{
  "n_layer": 14,
  "d_model": 448,
  "n_experts": 128,
  "experts_per_token": 6,
  "d_expert": 32,
  "d_shared_expert": 64,
  "activation": "swiglu",
  "moe_layers": [0, 1, 2, 3, 4, 5, 6, 7, 8, 9, 10, 11, 12, 13],
  "router_score": "softmax",
  "normalize_top_k": false,
  "routed_scale": 4.62,
  "balance_loss": 0.000627,
  "balance_bias": true,
  "router_logit_norm": 1.5,
  "init_std_router": 0.00929,
  "lr_router": 0.00116,
  "n_head": 14,
  "n_kv_head": 7,
  "head_dim": 32,
  "vocab_size": 32768,
  "norm": "rmsnorm",
  "norm_place": "pre",
  "norm_eps": 1e-05,
  "positions": "rope",
  "rope_base": 2580.0,
  "rope_fraction": 1.0,
  "qk_norm": false,
  "attn_scale": 0.177,
  "tie_embeddings": true,
  "parallel_block": false,
  "init": "normal",
  "init_std_qkv": 0.0238,
  "init_std_o": 0.0238,
  "init_std_up": 0.0238,
  "init_std_down": 0.0238,
  "optimizer": "adamw",
  "lr": 0.000749,
  "beta1": 0.9,
  "beta2": 0.98,
  "weight_decay": 0.53,
  "lr_head": 0.00597,
  "grad_clip": 1.0,
  "warmup_steps": 496,
  "schedule": "cos",
  "final_lr_fraction": 0.03,
  "batch_tokens": [65536, 131072],
  "seq_len": 1024,
  "doc_mask": true,
  "train_tokens": 512100000,
  "steps": 5522,
  "dataset": "wikipedia_en"
}
Below are experts of layer 5 (counted from 0) of a mixture-of-experts language model. Rows are named router (the router's row for the expert), gate (a neuron's input weights, with its number), up (a neuron's input weights, with its number), down (a neuron's output weights, with its number) and show model dimensions 0-63. Each number is 128 + 24 x the weight over its row's rms, rounded and kept within 0 to 255. Numbers have three digits each.
After each expert's rows: "comes before" lists some tokens at least twice as common just after its tokens as in all text. This comes from a sample of Wikipedia text that the model never trained on. Tokens count by the router's weight.

# expert 38
router:116099121106142121141098125119151134129128168107151182157132090167094122065137155098131131184139117128143141169133164144135185098161128127127116144133156147109162128101137135122088128133134081
gate0:111133169116167121107181160133103122141127120101131115126078155125100133102107126133137124124143073158165136134118096110135087129161118108127151120152102136155177134151135120114099113161121164
up0:125095138102147109081107115087138127130142125131173116140105099100099163107104122111106120139193106135146161140123129147127128120166128116087144154151096114136113103169093132115141104129153127
down0:127130127104099098115130147146089139113147111146127149120118098166134133117118165140174151142161129117122141099110108112142108172130109127133110151171157112108079116116120127146111122116138083
gate1:120127153114141131134129120174104095103111135147121144152156112093140162153109110101120114135128167141132133144124139073173179097150112100143134146106141151075137133091072139170086120136127112
up1:126113114099126132155108137105144132125130101122150114152119113141093137095107168120153117150126086095139081110109135161101124109120145169099139090152118121163124116154100108131156101127139110
down1:127118110134099136106143163153122112087151118099156155123164103136130132137075123075144130111159156149110090178121142101087118118134176142139131157136088151113114133159122127087108150154091134
gate2:129123093117132121164068171114143134157144156112120158160168135122146102121123193118192140147117154150136154126107109154108097153145180169120135131109135110153166124153097124127108152137107112
up2:122098097130138116135096133110176141150108157103124147135136131133136093127120185102168147160117120143150145136099115143132087152162162157124103133117103100143133116165125115116095161148140102
down2:141098142091170150135134102143128141118113148142145138127125126177144113100105102145117119152143128121133130078111089089148124151122135099113152141174143115158131113160136129121153136130120128
gate3:129103134141115121133153146112102125152127097117143119094112098140114147116149091096153125146151105106150128122168109144117131117146135129141141131144147150110122153107068112118165052164110134
up3:116162148141135146123127106114099150144125122130126150165172104131132154139096114103126143124079150164104109144088126138154175104111144121125153144113096137098160089107151153133112170118154096
down3:111131084134112157151092146148132114128090111131129133122116166053095110122113143075147167096161114139158128132144142150081145111155150117130181133112114156086107129119128098133115138136097159
gate4:087102109114104083088149126120122121074108134138185149141144138112137118161144085111116120147195151146086101129165123127142133131110117112114135131143082115126137141138137154147139119150113093
up4:090111082136109104101105114128153113072126132120157132170115105111154121143146123128125120157175174114088135121155148127148138163129109075109087110151111124142107155161096156161086097124113106
down4:115124172093151176160142133087150136174116105087139131177141109158176146170133172136125127124101135164133145056189139115164108128122099169121153111100205116141153120080125083122136131125144125
gate5:146148158116111136105116118187138122141085148107163123101149123075124130117112089090155133144146157112145148149165114073115159120141096115105174144114144139115146078122159088095112132164129093
up5:161119150094145099132118159159128150128123141164136125180056142111113182167134114141114149140141167147144139131113134118154131133109110092093129121144105129165109103148130168144121129133131109
down5:167112120131127123145148116129148152147158090130139117110100138143063171134140122120135173119154157139113149139149054085123140156071086124172138162180127116124099108132095118168181139130128118
gate6:143121109124108099124141115137156153109096180128144172184088113121135164160078093159107130148149147131079121101135122154172146106111065111121114142124163120136171091136130155111094147123137107
up6:085136172139132157120108128136091131113137068128119132094141162126127113082152124084090135103134135147128126183132114123089097120115148141119143151071082176098089118118122133127159118111130144
down6:104132077135121158108140167122136095112150147151105155134188171108115173124128158150136055126119096117169114141106097130122137138133134158121096117124088125118164127125167157159112136127115133
comes before: "\n", " ", " —", "6", "2", "8"

# expert 45
router:150152145123135129136137089104138102138116094139146169111128131151168115105143098123137077089096139146120110125124160083102162104106161063110149114138150130123158124104093110124121159143120090
gate0:110098103154148100121083106133167115114155112141131148113086111141130112135064097136122096137185151120122113133110122095099126158200151116129123139168127090102060135124105128134115114142125145
up0:128165128136123115113156140160086086117117168170095111157147152104116132160152191139103160147111041149114110102146129172131100120100097141147114128101152160164153112161160133130136126117147124
down0:140080136136161162130138109127211137131125137121122097145146119119111147093152118190100156057115140102115169144125179155136139138121171159112137104152111149165117167116124156113140146154100116
gate1:143133131082121124113123152143133110129121132117120151109097092151132127173098129126191109114125134120177119134068165151128138116178142158098151158123166123102152137156123130116120104150083114
up1:111156112137105130138147147124114158137126130126159134135154166131120132090121151136073151118167164169106151085182099080118120162091109090168104090111112124112103132129127123158117157097167117
down1:119108160141155113152095114183106107120112171142135121155135104138096107106123145101138115143154136130148152108139140067160120083153143146172115159126105151149115230154121100165129142152121091
gate2:145160148122139142109117088130106111175103106139118117112124113141129143117122124115135115061111096130141133163128122137168169178150144126170125142105152101129114176117115142117124125120105120
up2:106116097132130131147160146109123139112164142133126145155125148099123104144124143165133153143142147124113114103111127110102073060089123129102136140150085121083140112126108129150152105108145114
down2:126126163133138096142119123171109115168113139135129115094142108091068114094120117122146096154154148135138137162081138118146138124161148138141134116119111132131116184134142125138145154155148117
gate3:149096120109138100139137138106093140123129116109147134107125111144143093104101142142151091126094127102088122132122129136129159131099135087118128160108090134183155137157134134124117161166120108
up3:149127096132136114107104089151115115114156124152109128116116149133144081122118137170111105106116121127096116140139160152146123126103126116138104127119127130184094101155141156115140140180110117
down3:125126118086058147162114128118135171202086134120104131107123096103141125121094160128141151154149126128116136121124149104149065104159121115101127155110128143126110100120146114132111125116116146
gate4:160113121121110158137114156155135148143091124092169141085119103112128125132125087145143147148163136113178112138185131167143179124109149139133145146138167147133147139110091163144107135148134110
up4:123119114113128115110151163112166085122121096118104122130133102182135077084134138097174107121101132123136128115093174095092166152153137173098114142105120115135059123121143124088110130145097131
down4:134127065127145143141117063160145124145118145112148140092155126134105171109111126142184086147118137150122107165116130170168101139159164125133166137134127115130125135177126120117066176081111122
gate5:131121130155130172123131129105129168091172139131101135112163151113153112135141125159110123153159140146103097139148175112144116120090109139092142100121163141118137143128140164115130111158114140
up5:131107115131135171121114096119132159111107127102086114096154126132139162119162111128143109148164115115113108122183131113093107092111144148118152074139127145093116125097077141148106114136160096
down5:129096110123135123132107128103139150107108138124141110159128127106164079155163131159147114138116136087110192147117173120107138142134147149140153116154102162132185137118141142166124089161111092
gate6:138108111169170136101186106144100134149172114180143145134124102137139155124127153132147139142110147099175115091160121130099142138120078074136143111138123141128154122145132143179105133152118068
up6:141150129080107146148078106125151137120073150103135136127115149123108126133115108159104135115159114174097129150107124129135081117115162170131098129125124113142129122134148126120126123103159159
down6:149102145116124105121129138100138101081135164107125105154134167134106116136143104114142109098077118103158105153127134180137131108101165106150108101158135124127142126082093099091109160165122108
comes before: " to", " the", " a", " were", " living", " someone"

# expert 44
router:115098110144120144110145074156120123101142117135170152076117164147132134111082109161138079161145137152138113118171097141129119133147147101151132070179161091104122094139127135148112156148167107
gate0:108120141072124140144121158128101149087156125118138160145124130131128117117120120117139166163129098120113124143120106134098055113099141096071140134129117118081130119133094153159147131115121159
up0:115101144083137114125083132123107133105137119103142176156136113140120137113146135107135116117147088093111113147113089078110089118140123147101123149145168104133104104096148118155116148127112154
down0:131156114078110105143129097110083142122123132133121138086154123116112123117083099130100117122101106087130133126159112107098127130122136152129117087161123133133145112123103073143111137156158112
gate1:172074080109129174103120125112142139165108120124145111099119101115122162105133099133140117150109150114173151094120120135092127135150128141116138113168118152143151066135111138154064140099117101
up1:118140156171138120108093116111132185151142107134129167120120178149128140129133099116135135104141215095088121208122122146168087126111131143171128112146157136118093116101149102120156100145120113
down1:131132132163127122088118121116083094117109126094113111129106093094142081116140139101151107146140161105150117146115196111146139138177131119136119150093112150128118107118161122158099162156043173
gate2:142113118109120110135134111149090069173141121112142130155134122092113092144155096137180127133160109102085137175085164155107118085128118143129119133171114136090137110162127119100122134092133109
up2:140157135151143128102178131116148138103159164144110146138120116127167110091165160105070145117107125127106104148128137082152143158094117140114108142115160114158098159118152106120160127093115091
down2:108112066152157125155120160138131116161129122105159109147131140145149085139123141126129118097172110126117139149140140134120126115183095148085125150121139156140107137094141084127095096117090127
gate3:111110108115103076131125109140115059137134144098117136153132097120156117161138104120133107129131130151045088107143107102122088124149115147118112161151130122128120112112114135096109182137134147
up3:159118138132127114129144137134145151115148154095118151137072128093114151133112118134129086119099090163122132146135129129145131143080115137116133129141097124110185100144118087144132147130089138
down3:111126136102149100117142166084130152127165117125152098106136148110157098111142151135126146151155129117133115121086150152131145119150136110160164119097126148169099118095146098129137170147071130
gate4:122140093089109130175113129151136134079116138102136185133167095124110119124137160151105115086143139123144163195100146106096142101120118137096110118121127100119111128120164102149126146133092176
up4:107138098111110153165150109110148152096076147093099138125171121120115103150090135129129143137160149104088124171090140128105155118116148136118131123149100109090113147136156111156125100156157151
down4:115091113126130101143164148129176124109123126092132142090154110133113100161157072150154122110167165120149140120115123145192131121138137120094109083119132082146144139135148109092144112192152132
gate5:157110123174179110132071107108131148106101143173139093140108115106145156152109113123161154130131154098109120102130087152129091118111111118140125129144101147118145126104124131149094115101153114
up5:116108117145166125149104148131148145121124095137146137139121141131157134126131143096133155109118140136155123155144114126085115111109113107151127105147140152090165149107126158165105107088126123
down5:129119137094149121130141117104128149131118150123149128126107153127160112107135107145122159138129165115097129151105125125119102108115134150148165162157110118131133187092130164138127152101138120
gate6:111111145165125180097113156086170136161140075172108128138115119110149146063144140125164124164127165147167188117117130124102121172161115123113127123124141146172124145138108143107143116127119146
up6:091137151102133108142152144135114127155125127134147124054120141190142091177166135093103135131139155122127115104151122119097138111137136131155130130139120166123160129103159125146146139141149116
down6:124174165107141102134090076154093117134169109148117111135134119142118157154161162109151178139129129113126104098127136160151109137139147117140143113131154094108138116152174124145132127169123158
comes before: " to", " that", " in", " the", " by", " a"

# expert 36
router:205103114099148128102171117114159127123110143143157115078138087099140138127135081131129095112137131134134160088103112136141145097134119106198153114100150134103123072093125120135098127149138109
gate0:178139131117123137118138136104080113127144116108137152134128111114124155171133111119105110088134127114117115122137135120080158121100161171145116110058139088071122124117097130140101153139128079
up0:079105115107129136124117127182170164131134152164113113136126141159115096105102139139136137162129104136138120135124119127167092153178099071116132157184133144149127141162151123125159121111118168
down0:129103171134154126094165105118129144138125104128113127165116098111142140112101108122109157165116136125097132140146137150135107180140113088115135119123132116119151151128151137132163135111113121
gate1:152087141127134095110113109163131124127136144091120149188160109104134128147132121137107147125089128125101139146133141079103157108108124075148108178143133132112162124115142150130095195183109121
up1:166095132121116122152100109159141127129124127126132133201187103112136119164130125151144151101103149131099131156114133073134181115105119079165127181130159114127154113106158149140089191188115143
down1:115170127136114161157116137125091139173120106125100119117169123161099131163147084151144158093163171149134077096147093077156151110090124135155179156154115172099079143107128108142132130118123153
gate2:113122115115143150119151132117176154124123110149129118145167063123118108139120104111119155099137181159141128100134119144165128143108114123167133135127124169102132145104112157147129110135125147
up2:104123152144118092141130085159135130109170088136109134135139125102163142102128118105083160150111147149128130156134117082123163174163126133097141161097117131101126129133108114136123176142088095
down2:126143088184148139122162154101086127219116131129099104134142132124118135127149124133105132132153097117110137110129172129160114140118083140167135130129104092120125145131165117143157144125123143
gate3:167122121130161174113123139097091080112120119110149110068102117147157132119140082138131099156141095150088150099149149134127130100135151162147122116101174132121133117153142098151119097165141114
up3:153115136125162198104126122117092107104152136108140134080082102130181127135150086132111116155131099155102122084166125146116130137132180163161128095120177125103138095174154112151124101158117116
down3:079155104126137095144113114131122118120148108142146128159122147129078114175103141145113154092147146121171118119146175162068169105093115158157157150135122136158086167123138158117126113145182157
gate4:181123122129157152133126152084173132157067112126154131105171090133092136136146131122118127120146146141128120101142126139151087148124129104211119177140128117117098140109108154114123127135133181
up4:141102118136115084133112098159120164125142151129096130146108144114124140101101128124150152129099096145115139138174078092137131134131108085103120129126123149124170109129155131135125124146126117
down4:089152109102152143151159163106125164189127152094130113115116146111097092129124109151131130095112121104116129127111132135134134146163108125143094117185099137152133114129162071125123163104144129
gate5:196137119121167175117158153123103121139103132151142162108186118114122112151134113129118147144158090110120113074161135133124101124133140155152134169126159135128087122124111117152125112105130146
up5:194142102112157170107150107121092137116105128141159161103187113114093129143134086100146132122144097120147096084137122142106110122165132129165145159132147112124084125116101115141112117122147152
down5:109137118122092117137084130162119097120116130172149113129144122099093098120136125147123133109121143154162141113139149142118141111144130148135148128105099131149140141144107141156146093109181171
gate6:119092149130096099182155124129119075124121147132129090190128101107133111173126140131131127106142109108091132128137120135148132161109066099131106150151086095163162132179164118122075139135139105
up6:155124131101120114131128110131184119131123143143161134136124094137135171128097116102173121132114148118107148131101089129151138095135092079140163099181111139113139124130134120125099123132153128
down6:128129147119105146154092081127121101106132128123144134130093127182114134181151123152129134094143160130116114138135086100120127137105125143100136078166114151115104070132153128127118122100115134
comes before: " ", "\n", " —", " 1", " 2", " 0"

# expert 6
router:129126128082144109123107136112101121123125131149134136125114113141148163148191105128115134077127123169104140168145080134112134077121086114130148118083127153128165114117116131101144135091114101
gate0:128120140160130100131116103189147118082114146107123127140085163111134123133145135127100128118149139143125111157160103132119162169143144140121123169087128119100104127098154164144080149145137128
up0:109081107142162121143147108103128158166114150127150135129171108122127172132168144095142150117151136109122159182085136145115118104149119149116127123102151147181104134098151103101130148130118144
down0:187143090123121153128156164118158113115155173109127101128135101131130116111111099161117117102152124135094132126141158147139121150114145106148149122107125103114161098137156140151072127110148163
gate1:096134114108142136094073118077105137127122158161143126134171123129158134116154128108134098091132132146141159151113126149110107106138188125113144143122159148136104122138148138104132096139135161
up1:185114119133123107161135144101110115149112151116114163103144143129123142103139163099136146133131126154134151118140147151128167138122110160162120157145153145178145126147083114106104116122108150
down1:141149198138159143127145158104106133131129139157142135106151152137149146090133094135133111116124128134130133083144129169142160117105134124146148099115118094123142119133106113118113123105131142
gate2:110120118120106170144137111107110134139153149112118182139147109148158138108133123140105127142164139096130136147168142128129141116164139137133107173112136143144158176076123167133167115167119190
up2:132135115107158167122088135149139153092083088164148111124105106098132118159083172163150145159104089092125123088128135111080133124120161113114111135107115119090149094129115169140133144097132124
down2:119130125166136119102124105128112088131108102121125097115091121115126140156117151085119119173115149113082086127135076107108101121145115075129124136163095087123119120156127148142138142121156112
gate3:077105112145168139103121120098098121147169162132116121122095108123135129133119133095117117118116108128133110131129105090151118104150104120110134120136120139156133116133143077110181122124126120
up3:113076101134135127142120110096114146133111123131118139155110087148142153141151129096147121171130144150133141167115129165150117098138153090128147109114127121109126119117096086125134105136150114
down3:092105124185153138103143154111146128130151103115142112165129133122132117153132089125098114134143125163166158108106079170155145119129135083113135093148114145127151099137147121129103071139104137
gate4:123079127097122126097117120140095153124151116128126136114144155132148147126130127058126143115142132116125155171187101168120090121161141129094103140121154146154108171130134101118136097122097121
up4:090154131195175136139156139118161104096092128125146137160172079097071103124155150145136132180110131124159115093107144053130157149134147134118117133111112103081161091125141133126101146181149145
down4:184150094153141125105158114121106094142147108127133140125119130113090124122133080094128152134154134123138112112124117119112109139146147102122149154180121111094159113109129158165099108153131103
gate5:146121149112098143141139142104102136120116094139138152110134136137134106112111095135153122121129142134087138143146086109138116130131150101135142127140123123135140131130092175157129125102150118
up5:144109134101145088115126104104098140120118125126127125094102118130127118095104105095136137126132148134135146134130103127105107116105136138116169159110149132096103142112084185116135097137130138
down5:100102131116144111164141153134087139102117087138131147166130127161163124100116090141128128094117133129118124123114163146089083107098114144142130166101110112134140135151145126089137144112135149
gate6:097155160179137121142133166123102126142161134122086140137095141116161168166103167121095109141144132153121115130156116080132168102144113126138120137108099146129158157145103088151137156156099114
up6:107136159173167124127114158095088125128143094144083167132066136115175161155135136130142121177132138153145111116142132106136118085134100130102139123122152148129162147116067089138177149116113148
down6:143152179163122137126100142144124125145126148156139125138123159106157141139130118183088116131131123077154140132119114120130111095095159132126132117146155142123146099116078077110135139104147107
comes before: " |", " the", " a", " he", " it", " they"

# expert 55
router:181144121114139158147186125159118121161113117146154142118157137143085127109112131122073101136087156098179104090122121117125154139127100090119179102134133127114122120130137083138100102110142139
gate0:135110096127158122185129107093132177108130165152140158151130072123143104154103121145162148145098155091135147153122152136165129109138140120079166113132127125110080117097070129120099109144130133
up0:117104109127145191152157116080139174113089144139148141136108103116128141142106153149171114181129112104130089100122109132178062125144153096114151130173141141127116121117118112119139110127137137
down0:126144098110135130103118121154104079138134117121135122131115090116122127143163153152127126078114141133177083128147107133119084100150123132131173151122136127105153108162165110124131115148181136
gate1:147129121112152150169123139174111123163095132103154087134147071139088112174096155171124123173092127157128125106146097140129096119129135086164139106136128138149133081106131147164104129143159141
up1:117124127131112094110131102100149124100172135157104168126117158118164120096165105066121130086192129106116151147073161093127154122120133145107117141102108103128144153146140127102153114159115120
down1:178101170104091120094136144130122136154121112087156138130089131141104173138111112110100113133120115113169107144110222108115137123142154078137167115121176079133120135130108146107124088126126144
gate2:129158107179082115086147089131095119137136136133101159136112143100155099213203128108122140082138121081128120120106128106169077163108099104123126152133116092092145118174132114138124121111134139
up2:105145105128109126119131108116098125117151117141084174104114151113123108162154175128097119147121098082124138139123132115125095136104139142125122145116157114113156140143118106156149115149104119
down2:103132121140125145137133132150090114134152137164115128098130141120100100153154143142125086111114146155128099133107131125118130143115149148103112120133148126091147132112087160139173137110128154
gate3:120135106154110105154114144174121151126143165127125146142155105096105084105152145119141144136108078103173117133127127139139159141130142180095136135076122117111146132101113059147152127143118126
up3:086146111127168168144088124134140133125130154093152164149163146157097134111123188153112103116115100061156143124108142140133137123106132187117121119101112088187113126157130087142099115139162153
down3:102112126088134123110140151139174138124131113148156120156120110133157114081104089134107151124126179117110116133132106126145127126105134149148128140135125150152125122180110166107140094139132103
gate4:110074148157125101074072124138134117110148111093153097115098137123132118139154090130087120183171105138127112128166087149174113109124103132122124155146171124132147118113147123127146155105113101
up4:103117152126140126143100147152119098130175115090133075146101143098130121116107123157080102161111097144093130122125097124148102142135130109136104104143105095134166128133174134148126165100116143
down4:125143143106093162139117194129111129120140098144136123137114125124131146105128123124152126116117088120110105123140165128126110174187165075129134148116104124135136141139119132145142091164143148
gate5:122139121114135097117107128129123131118113132126102164090131167120170167090149083109109139135164142155133123132114091108090106115107077138087135126138096130130149076125164180100105131142138128
up5:130109107128131135146106088120158161145141128147139124149158120125101116141117147152163103134122133106097162134137158170170128139141180124173144110100170116103126168112056105124161139091128118
down5:117065169146123096139119097111150158149129131145113149120109119117144169144097124122137111099097110129138096190127132096143110132107094112131094109132132041120112192164100165099176173126132131
gate6:147142158117138101108145142145104087133115077132144096139087097122144086168150100151170129144159126108146122117153100120144140130149163064093160149140146105107113093132139091097123115148126124
up6:130141089134081147142120125106154165132131141145106151125167176134113149064125146096088139084105114152111154139081141154123123144109089173153116102113112125143135160137115161161108135110127141
down6:147123147183125115135120092134091100112123137146100128099132090135130128122150135117121134151156146134135155133113128109129110118142157139110110099116136156108123157050130134154112091118078096
comes before: "-", " ", "\n", " Votes", " 1", " W"

# expert 64
router:138131114135165142152195093131112147113155120134183126118126104152167132102114112110076135130119139138103162130145133151122165116110131144165116104136169170121084133156120137085116107122151069
gate0:169144104118141111106108129162122123130173169139127167123154113147116136143114122099092112139097109131120117172129105160146111104081070092125138143125148114131134152128134150114146128076111123
up0:114147118119158131178128156119119116116088150123118164129156131172152072136143109129137143086124160144127131129068128103133128148149121132105117169094161142109129131111141129116129070155127122
down0:109119152145124151136146141062087096112124085121106101129132092121146137127149109159123122116107071089126078073121128079175163172132094142172152089133138092168151121129149093160151132150154135
gate1:159125205150150110134115146120115116121155119116087094129128169093139112127121123156127133113135094096136110141105093104163155123138107128146130137149142114138148122090132152140153137120084132
up1:117125146117134107151117141125144144116075131127140134114145145124135102115074149118180165125114135149124148120129158137145115126131103076149155104133150173125108110102159132147151126110132150
down1:120112104104144145129151156096120143137121106116127122182160162074126141117154103120119087147117092127081126064097152112152122172113117072136125078151127108139111104138170166142130128113153123
gate2:118143124119110121102180097120130154148134088143111131194103094166163152111146096079153136128092140136084084135092147145128159146096123067168102122120108136113107170113092128103125158143133058
up2:130100165140152155098116125154139123108132152147128096066174148123119103164114116162101073148163124124124110127126099106122076106153112180076145114111139142151155096137132117125163129118095174
down2:145105111133161180128126136102146121096140122163158111112147152134136130103127141156090060106112135162105125105149151132114128162098126082161128103106143146160105126108104124184098122150116117
gate3:124156155141114140151112124132141130144160167076116113141164152105081142126116116146094135134130109126093124152192135103111155108109076107151132108117092140127091120123117124104124153091118114
up3:124144133094145146135129144113164150144146145090107072113127147157119113108072169129084141139100129113152190147183121128108123129128084121136142127106142181151087137139120128106121150134137158
down3:123132155160171137157101152121123136123129114103103144122103130133094136130178127081146113129128128124103138153125143123162142149123104115135133152140113105137123143114143145157098122149088142
gate4:079138114109148102144090119160117133085149135155117141130114124138115129130153143142104052109111124092163113143129125099127134156142127148131138088134151107165099127147157149114116085125134079
up4:121145187119119129135126151145131069173097101087152166156113153124125141119131155128125096126153124091191199122121155137103131122127136134078132128105140128169113123126135129096100141106124082
down4:146153148109117140142132146109096084137135143124133084129102131171139160093130099109134136164169094123130136138139132158099091094123137145135130142150133111137128129167127111090126075159159162
gate5:147131112127132144087094137135164114102166091185137143183088119120148147120092148147126162115119140102141148079114121135112098158145128149136118130117121150117125090135159181083183144121134149
up5:150157127133126138145109156114101098136154163104071107136132172128136100156152131132139117107142086139143148164117111106095131113067130083119120101082124097120151127111135132142109150112102153
down5:095120138132121127137116128120144136139137128103120155138121114131098133137135081113107131163117158156098151124107135126148114134120139112130154165150115094165125153136140091120168097107184082
gate6:148112106119195127156133117135101174126122146125158167091135115082125154143131134128095091134069127087077154136128144141107127102106114158126102103145125084110141107109121125145109110115131078
up6:151108115115182118177139088122087182150118144138172165086156098100132153156096140108105105138086144116089167137144147139123169103119120153145143126155137109112137101110109140142111101135132087
down6:098076107158113172160145145107115118130090117174129117121117137175170144103117131146112123108124100124154121056152149117134124162208144129152151126129155131145152121145116106152130100112187117
comes before: " |", "|", " 0", " ", " —;", "==="

# expert 70
router:139103131092060121133128134125148124149069136100138146135127141137150118115091119105139143110142161145115143118094127138175107136126119126138151150144149144157115091148140139120128168109125125
gate0:107162128133139154137112177142115119160162157145130126129076091131126131133141099136136098142139124125155126127148130133107197106096151162114136128080129141142116142120113085143163086137126116
up0:121073113088136179138120128094174158172099143122142148095123159178125152088105117096146126193108109106121125114104129158141129140129149129095156138117139158130143100120114124104163084103145147
down0:140154122158089130107125122117178131150068163093158127108140119122096157167141122152150088116120143153146122105168108150102119095113138156145121128105117112122156107133181131132102075087124090
gate1:152114131110177170149157150145153133133150110168131128136111163099109071100139148099115122135136115137175115108081114116096119122181138141103153120141099150159090154154073093101158120103140134
up1:113158110130115153132107181134134134148111110120157114127166175110107101109134110142134101098110097129127123099083149147115094115130125132089144104114079103181121106105071102165135177163136129
down1:180111114195143080115114106129107098131122142113081153107142117113122117113168119148089120123154127076069100121124154140154084105126169148143132112100153140162125122148091142103091124121117083
gate2:103138085084122085092158160130108115140143133082121108117088123149124120129135128169115116142139117149084089129152152144102136177144187085097122131166100086101140118092115098141095183111124171
up2:154100162152139148160058123109151142114121135180098141149156184106129126140143150119151139087106131113148152148153141115143109106123080152183106136113136144145159146150141135119136093127112118
down2:179117127146108101123099107106138096160129147104086160100125127115101137154126152118141146119162161099149075133144085083108115113078125144111109120119146111150145118130120123103091140165087123
gate3:121135129135119127109149073110171140131150147135143196173115141105155135142151122122122140166145113076085114137129125095180149133086103150123096154133102140139101187132117186127127122112114124
up3:168131143166157138122106162098093085124137152144108079107124107120109136182132136153114120106148097131128114144151109096067104125128156119148122154132148111129099142087104120116110127122126106
down3:116131131110151124114117146100109100113136151121142146106138118130151167141099148111130135127105122130136119133141146091134093109129132107135146130193147144146090131120095133175101111106119083
gate4:122107138185124128100127141124104146136090096140115158134091138132116156126117106098142166158108125123129135112147157149178126108163082105118124137110154183147146141115118124143118146133145134
up4:103133125118159123110136118091159138136134115156123149160100125161147120115115079095128127170128146111095102179075140140117126104106104109131136160108118144113117159112145108129111145153129100
down4:133109161132117133155127177159102109132087132118105169109147144137119127111092177163150142147135116108094146109073100144148091165083080120110114128113132144152117117168138126119155128136155117
gate5:116117147125125118107120139139064093161104113137099121175070127121158142170123084145122076142145138100079139159161100113121153107117098151124080124154131122137101110113129146179077103103087099
up5:091160129132140120066119146074095090142128140100121118146116128141146147185113072140116101100125123122112097130189091110141136105092137143177129146146162135133078131097123106133102151161079099
down5:135129148147125099128118117144132142123145120140155122142123113175146087121110131098140163122140123105101161170116165133149093127176126068144125121187129140109120152120107168116082114123143133
gate6:118100123141139132123175136132173159132178085093110128138096102082111153135123134094093146148135169159118118134115125124152168133111117176106135165138109137114174110130105131154160090096112116
up6:109123118136147160090174125130128137117145077147110116110125127104117115125149138109088123185159125153127121116100143139137126154113123121100130126115109150100138121103087097176197120065124130
down6:079117126151137142147142120109125092151119121119105111140147130149118123123139155104118136134167134094093189110135112142149146180145089095126159126100107148133152144137133105112106104152083124
comes before: "\n", " ", " 0", " —", " 1", " 6"